Experts of a small language model.
Size: 14 layers, width 192.
Training: a variant of SOAP for the experts, 510M tokens, 3894 steps.
Below are experts of layer 10 (counted from 0) of a mixture-of-experts language model. Rows are named router (the router's row for the expert), down (a neuron's output weights, with its number) and show model dimensions 0-191. Each number is 500 + 40 x the weight over its row's rms, rounded and kept within 0 to 999. Numbers have three digits each.
After each expert's rows: "comes before" lists some tokens at least twice as common just after its tokens as in all text. This comes from a sample of Wikipedia text that the model never trained on. Tokens count by the router's weight.

# expert 48
router:473494565496526450490505504495510524497533486454475554531502470463539480439516574551510538521481484468486532491484502523482517509481438460446446538534427506482532572495514485547465552458504517554491530487582560559488540519429547532441546499497598488507454489446468462477432562490494428506590487526484473455563529553534481485549585467480442543511511518437528484449545375533523452543538495515537527452494507566524495514495559473499477494461514563517417501544546531593431481466491476469540546458529541537455477573498528556518520452531520499472541446474562537538521531512582524477
down0:491527487572521501443555521533489481526508393549487541450545520458489555529541557490492444554541538532498515531411501463491535558524485480410549524517522553554567488500493458540504492479501473543557534487449504414513548485498477434513581508506545510439529519518569582461558521443479517478515484551441477516552509538517493497466474517471483523583577463498524516496388507487560476471465466585542528509547500444493519531517422514501494494507498544475476492480523496541486509458470574488595490560509507573483513490534519514551482565513506579508457479514463534474497435467496609533
comes before: " |", ".", ",", "–", ")", ";"

# expert 20
router:445529530548524536479483449556413499456540515562464510518495511484505536543525514423504528469498484522497516553496447501589470454442564523570594441481460492490547521536473508449507471503501537558555471497393497522564475522516529469509452505515554429500494530472498571510528533456520460588497464459450489544432414526499479453496463441501520459446521514508512390598522531456542496422434516506555464503445519512527502461521496574514442543501491430516552530445549460489557586517522531512502540487520509479525477495497527552461449487530520495475415475451532535479508521512535473531
down0:511408478496462456518537552532485495490502499494491491556578523539435535509499476571498490518415487485467454542511621422525562454571427505482481496498482498504481487469397551462504514556464477499545457508489495533461473497532452503515489474565499502543497516507582438481506492500524493531509384462530477482478457475523472489528476511490506555471503453511515472531465429570464547569499511491446544468470465458453502510513531474466476476557446478510487457514453518539386459509452487502522449544516468506439418552517519394523548471477551546461586526424469520489476547447469533509
comes before: " the", " a", " to", " by", " in", " as"

# expert 42
router:545552537477514511560518519525517578500516482448497514475509547516515494531476470530537447541430568540448476542457533499476552469533507461509522488559527365447461431393464502533540525468487423498519544495476523493485554498525516476427507572491484455529533489445498469524500530485495476532553531489445457543485539520583493595562527462530622496422517498451479480487517515504486472527467475509502469480487479482450476411460502466483552511583514551469541526489516550515481487448523420533508577583518514535469447533485510482545582485547570553470493467470536491500543473495474479445
down0:480497478499537468562479471556456517507518504511524594507455485476540411584472501527493471502568529531489524527510469433423549444514507545539501511515547491498588526536468528491430477513517527521426500505475449531432449568492528547509504455540482534459487549503537552448467551414513494560482536437561537522458542493542486498443483499540454488420470499488497463449518520467578497528520495504472526507499573507511520474486515500502445466430548551488509446524555499461549605535514496470498514411437601515532563495456495428439495504454472480503515414449455545547517512465537517558
comes before: "-", "|", " ", "=", "N", "The"

# expert 35
router:418534491453477495459525569464566480471557540461512546454432472524490489460532473573548501531405555521519514543528478482428518534487492476458534475522540515468421430491434528493518535454463480512504552531476521516499536495504512486502493485482480492556513502631539483475426448481434423508516585519525458504505500544514523582447454545491544502556520477481575540475560525522420470529544526536524545451516531504480437429481497444452571512538533507494579506543552479541432533496452508455463545478450549536472474541445466490541482510517511483462576558514527454464489531561477483489
down0:541561519483489495467499493480474497501446549541465505510483476457471546474434549510506521510512449412527517522463580551516453502541497540454507450431456455565476524455444476499526514540538504602536436504479443571495506523522455614552523473402448523518548538502532514408485545512488567504513479486548582510493501485495477485444513517503471444556482500560520417526500543489556552453498524520480513491445480481456594493501471473529481492516511503496469494523512501490512454486580527489523451597521562447487402488436496484501549488542440470506416560465476476554523514539559466550
comes before: "-", "|", "\n", "==", "The", "==="

# expert 3
router:551429573481520475484504510466457535525538534447505517541527446452491519514506515577468500498498454537529539559442544503513513517482531526476492493481523449478546577531486491499504483494512503597568535514598506507485503514508510555494529506540528514494454495470560507545495608487501519487518502476463500417511435559464435458533574466506470493379454556498540447516563355516578527486463467466508459488495495565474565559477514539467419498438484599549497468489525529540503483546521505435570477484534485511549493529532503449492529457487549477458528454421532522515479506520539497522
down0:511479481482523546435505496488511504488517458464519496523508489435540542478572434458511489464545479497522472485517493550457529494460415542470462461521502496461594510529495499467467396444583461502489530461485508507501547597556539581444495482467536527519472559435479516502478478488444487568494503502475486484464474438536588462505552546514487497537478492495471428486583529489554526483489485469509483506449485572510488568521410494473519516487464515529485455403564530484432459547453479504526566437500436497558554522523534513448521446501463427426451393490499556464514492460514517444
comes before: " of", ".", ",", " in", " and", " for"

# expert 5
router:523464476406542439501488538525454500503498506528545546577533527466472540488456476535472547469498447453536546551469510541464535557494532496492535496515518448460522593525509451506534528538496503548559483502595532542527498414502498546454487434515524545499442503480508538539484615453489501516528444526498529472451397477466480462525533556512467459477498514516516541506565346517576526504524485475467491480498452532476566541461523570460391512441497569548489473524492564514493520482469533455542521495512528520525483488528503465523540477491466559459439465446527540539474503521528452564
down0:516518585513477473442509557473532552492471403496538528526494472434448516461468456467547410537500534536472516586485525469478538505550488540553492514499454497481492472582489502484479475510545520444462500476472481509494536553509482458519527542512506402525482479508477530512496434541540537511546527531491505479500528593468459384452531489469427513535460554503539471520543476559591556432473530504484550537444442627496560544431421508446477495455460533425551453449524534491505498505492503528555514464546505509482592513471517569519461497489482514522455520464525551523513530509545504504
comes before: " of", ",", ".", " in", " and", " for"

# expert 49
router:535450483551522507451489468518526494435471498492484498506544444580533484516509491574396467539497510465512508509470498510505470496543496550447475479487467434486489516541531472499423593476508408484542464564489495497535497451496577434458546450549466549497435446496549516489552594434441489470507438442432462515557498504443478520532486428462493490534536517435533536452472536556466488571428453510550491488544525530519492469473440516464482527558421510506447466469477515478498529508566543571501491484430487536434434488513489535573496512465501432490600522508480535474463522543504470505
down0:544458494538485410513516475500499477511518555515549462480546514505537540459564410448484475524521400520468422480459453532536488503504506533459458521494571471487497515504460499476474538518477507501485464531565509512456509515510464547512614448474468511506529494482516514521450570578447544505443496488494450525471517459481443506505430461509525633428435459504542475517454531490547492490489493472494514513427458518507477428571486478615573490555530489449492511493465439481379510471472481513558481525517478505530489507531443575452563490484566490492519524572429493497543517466492468525
comes before: " |", "–", ".", ",", ";", "th"

# expert 57
router:488506525513473549553492462550452508473417526490539514507465516473506465583500507477473474538570526501563540463522526511526526437470524495489560478567577504522576499475495429449519412482500555519436460541471468508470509552554476489491446568509573512536524514457453513443469419497518474521467501461500484529396395500493557493449523498522503503472480556545520450569479514467525550493515540499500498553502519482488444473535467508498497472504451555410564517482433488490536522569474532479552495470515403429511575470426469491564452491427453494486429504492453541490445489532497555454
down0:454500539499542500539535556458536554543464451484399545460467460552551439508534492475483509487533458508489532507573553428480526486530468511473525497545523516523467507518478490535515519460548470583469503481484530584474417578500533466566531527477464480499521501559496525512510402509483487516498514566525617514524508520472530451461422547605473517518521530493473531450501585528479496472505513558528538439525493454589508496450469406513452466488481477445560499531526511483575482544518500458541517495444472538538488506466508507472485487406404481444534525551521522481500417510527476546
comes before: " the", " The", " a", " he", " He", " In"

# expert 40
router:448572500485497571535517539487567520445495505443443484464482478452551521487549511550466466541499490465540527535532512527482527540494538490443535429535502500525462511484480588440421545464509509462463530534476533576498455504528460434564499496539530532542445455505462471431503472480473446539536553613529457539458494493506495538439462513513483487532523519419497458434462562522432527510493543498536508447477488441546451457507496495469515499574435448459521548519520540504423493476479532540549513542442527464519433509415537529484537483460457539501631454491421518555474524506487508479
down0:479560536455466495528473525530490483451535483480495522521545541452449433503484540528582557572516494487473476482545418466505504485517514511466516466443488449525452484546486481527551509527588590543493469492424515545458565509544485554506489536546470471517511529452458515507450459471493517509497494502619506499547508518472469514432482477500543466468448497465459470436446676559474505590464484494537449526509520503424510424556509516497451524535483564469573495491481457458444476446476464492500498489507507509457514484517541527536522468519477495404472546480534535505450495490570514416
comes before: "\n", "|", "-", "==", "The", "==="

# expert 27
router:531412421497498509473533493493523463461460444418479490510487460501554500455509480455472431531484572533501487481537487480476529486499434546505497525513489505445516492534542447583433485489448516486489516491534533497515441456427466542563463549436534573557509515552502424477495544460541479492522478517501530428603528564509516521546510463531552549481572550428494587532505524510460511565479527551490487569507471509595510576464499458546566516495524563476412513446549513544491471510496539530522573453475425522510562507487560539507510522466546499474506493490513555585548513489534512482
down0:546542488544516486511418592553504491491467458460483474458522517512483542573564499559463565520448569496506457521449537498524530515457567476489484462510480524491461504487481468505530468533528525493460524497454543499475521521495587523507494459524528553473454506426521493477510436501526462550437473440469514535505500484536463454542532458487520390515451524559546520522534501476432605541493521545491485459538532523542563580530500514481412443539541401488512582481470553429521471501488486446543471476533520456551501473460495464512506462505558593441532508514490528411570455535494513428
comes before: " |", "0", "1", "°", "2", " to"

# expert 58
router:449451475550516444445405470520510528499514432482472470500487480465485539406498516565524454491533534439488513529512506477495565460465411467507501517522520487467564600520485490520448501489453518574551558467539502466520521486508567479461557400504478462483517466432524475505417592462535450467549485528486440515553544460465501487487535500490426513392540532431490534439572393457455520483460528512508490521458495497498510506511545523520506505546527467500526515468555598588474530494493487447481537487496500521516414525528527469483474459518534530514575498477557493485575507488506511493
down0:523526500507525495507473502502512495495534494485476555481458483508487546433513504524494542572497496494464550506444492474481539506468465514480504540445543504489477485511475522528516484498467489495486506521517484504430543532401502440472531504444478508571531549500476530512539529493506403502508486555559448490482508447478569505515481491605442218493517468510492512523529500496490493470429540484506548501460494520494447447490543455516515453525488426500496480469522533524688502476487494521495490439505490511498478508517521530555455466505461518481505477491476505507453506455514488461
comes before: ",", ".", " of", ")", "–", ";"

# expert 28
router:522431482519473478507520542552492514548498561522502505546551440516526457515526555486511476547461478488520567547522474478505604495454532485479545527554418503405524516473442512420484514552449484492498515449465499458479550460594480465475437517559496554543468491488482550570506573460561542489563427491514518477438494490424458454475519509513449538504467490449510458535540427519545497527447517538498490440482499563493534515578504533552505473501458498442442501463499551567498512565480452559488492494512485544527552569478539528479505477439474459514639498490543506563535546508544504493
down0:467457497535521426480471491501520538504545454556494496431434456495489507524503469493494561446516488466531452443520546514541499452442414509402565546532473428458518510455478512552521441496454467498498496455538490463478483447504420508495517532510552500504524569547504491455489545495487451561534515573482525458523478481455505525455538574469415483421425529477528419471512477483458453496471504463481514539475475506564454509567491501468508442434514477440552468458535507510574412463519475436520446535508498456555407530490443409532485455529534518548446540521507471550534459550502480522
comes before: " to", " in", " by", " as", " that", " a"

# expert 24
router:523448524507513508535466440565473522421509505512440452599504510420524447508538471466472504506543501482574535518560523541546552495480553489536561465540479498446496541460490529430494554503455461528495456475448556475461524518490420442492407533467486549561476511457464550518497543442510520574515423526525471553434478461534441473550455503513483483445515505456514462528480511504531481519476495440562508493503501486553426555569548533570467514587430498421517511492447499528521513547425553516489533490480472498545502486495482507493509524473523522542375568482461452508536567527504461497
down0:529510473565459504558470524577496532533513500506522435465504450512493497471578539564504532546461511518465497483500520488396501527401496523471501554470530414592446530450477457496484520460469544529520470453551484458473505482465536530471442481486504518519555518462381497459445505475518435554463480494546525486523435492469507465451509439549504429527440495512559505461509473573478485591589478505454414504515481456484496491504522462508472517499534510471587502481461497445493480458480496528519363543527431528461500454528515496471492560530542416472520501503444513480525521547538514452
comes before: " the", " to", " a", " in", " by", " that"

# expert 34
router:511534496526476506476604475504454465466540609476484489521522450587472510563533509504492474561478561505504506493529494389498540504518524453454518462520547478508430414463445589499449522430511514533543507491525482549514462528480498419442463442453435522530544469549507478516491459526451455538564501534522462582490475520520520525523512528518551514456554489496502442439471534433548432461458519459506507532533519500599485454579469449474499516536549531476540486523515507520501472588459510510484449506551533412445454525557536449456564515509537484481511546422484494480530496532526506483
down0:484570430452512411502501498524526496506576502512473485437515550504548450404489521513502481572436540473485486517524499521509504518487541496480535489475490530552530515464515439532528483544533519452515490489528457471505472496503502491459546516504502491560454542468494406525482485499494515464502452472574423485579485437412458489470461519526530551525539469516522530457420535522554516453407504521494423497467463496502538471494486471515488496498411515537547513481421555527681527473439503436489497548459480470530511505516461542468568498526483542583458540440551442515503467491507565519
comes before: "\n", "-", "|", "==", "The", "==="

# expert 60
router:490545465475521403497562511552428485497526469528427527428476425470506451451550473580560563516506513475495453519508521531433512484503482499526423507469464514488546547477477466542458523468500509553488540523516530564479488485539549482516510489458585504539537519474446515570487513522476411526580470609550511480536555557472511484575531485494511526504492531485526491421571417527517490545455545554483528510518493513544538525523559470545564486524598495513470474496550516605461498466529499485513562490510579582490514535518471574469467494540490457485548506520566488504527500461541549489
down0:506538525476539509529518480404500502505558533515554577474468421503546438487499457525504510444518541531547508526503468503527493455468545522553435562518466460481529517467530482493559446491450472558468484399475461468588499509544483467466473410572514487553473534558513522532554494555457509527531476482419479430581475448510473504431557548495480501500530517445523474535515496449502514449485491543528521485499483509449467569553505426504551549511533511498497475496512639525468558567474515434532507417442494501470503487475522465517512477499509487601493579469517494465455435439486524512
comes before: " |", ".", ",", ";", ")", "–"

# expert 31
router:508529525514529428495516491518473502507534499498495512546522469407516476483442460475495494526520530520544462508511482552579447474501529484478521521535484513547539486482476509486453449420460566459496500561438559507517462509480438564527437521532537475537536557494453548493518423472561450542513455529488462534531491566583536524487445458524474509465584551462496484558440533501519457502514539570518574581534583511491412433531499482542505474462526516461477516445438419478529494445462519569443533536458550535435539522503452526484554523462555453503458561502493451458518555475515577438
down0:482462429623482458516586501462511535510530450519526532503513474542467582496481532500549495530500456511528512502462518486476476464441519542467531471511478420471468451516490512423462525575511513472495439510529433500502494511521543487438528443531520495562470482475578490473500500465453474454466501525523463467511442461469396524505479490469458423516462474404510450430443541494502471422522486486488470548527473464495538567519477510533478561522492566565524477454532571526610523508539452445508447509540445545461465535448480546459429446496535512491463503417572503529512459496477491550
comes before: " to", " the", " by", " a", " in", "0"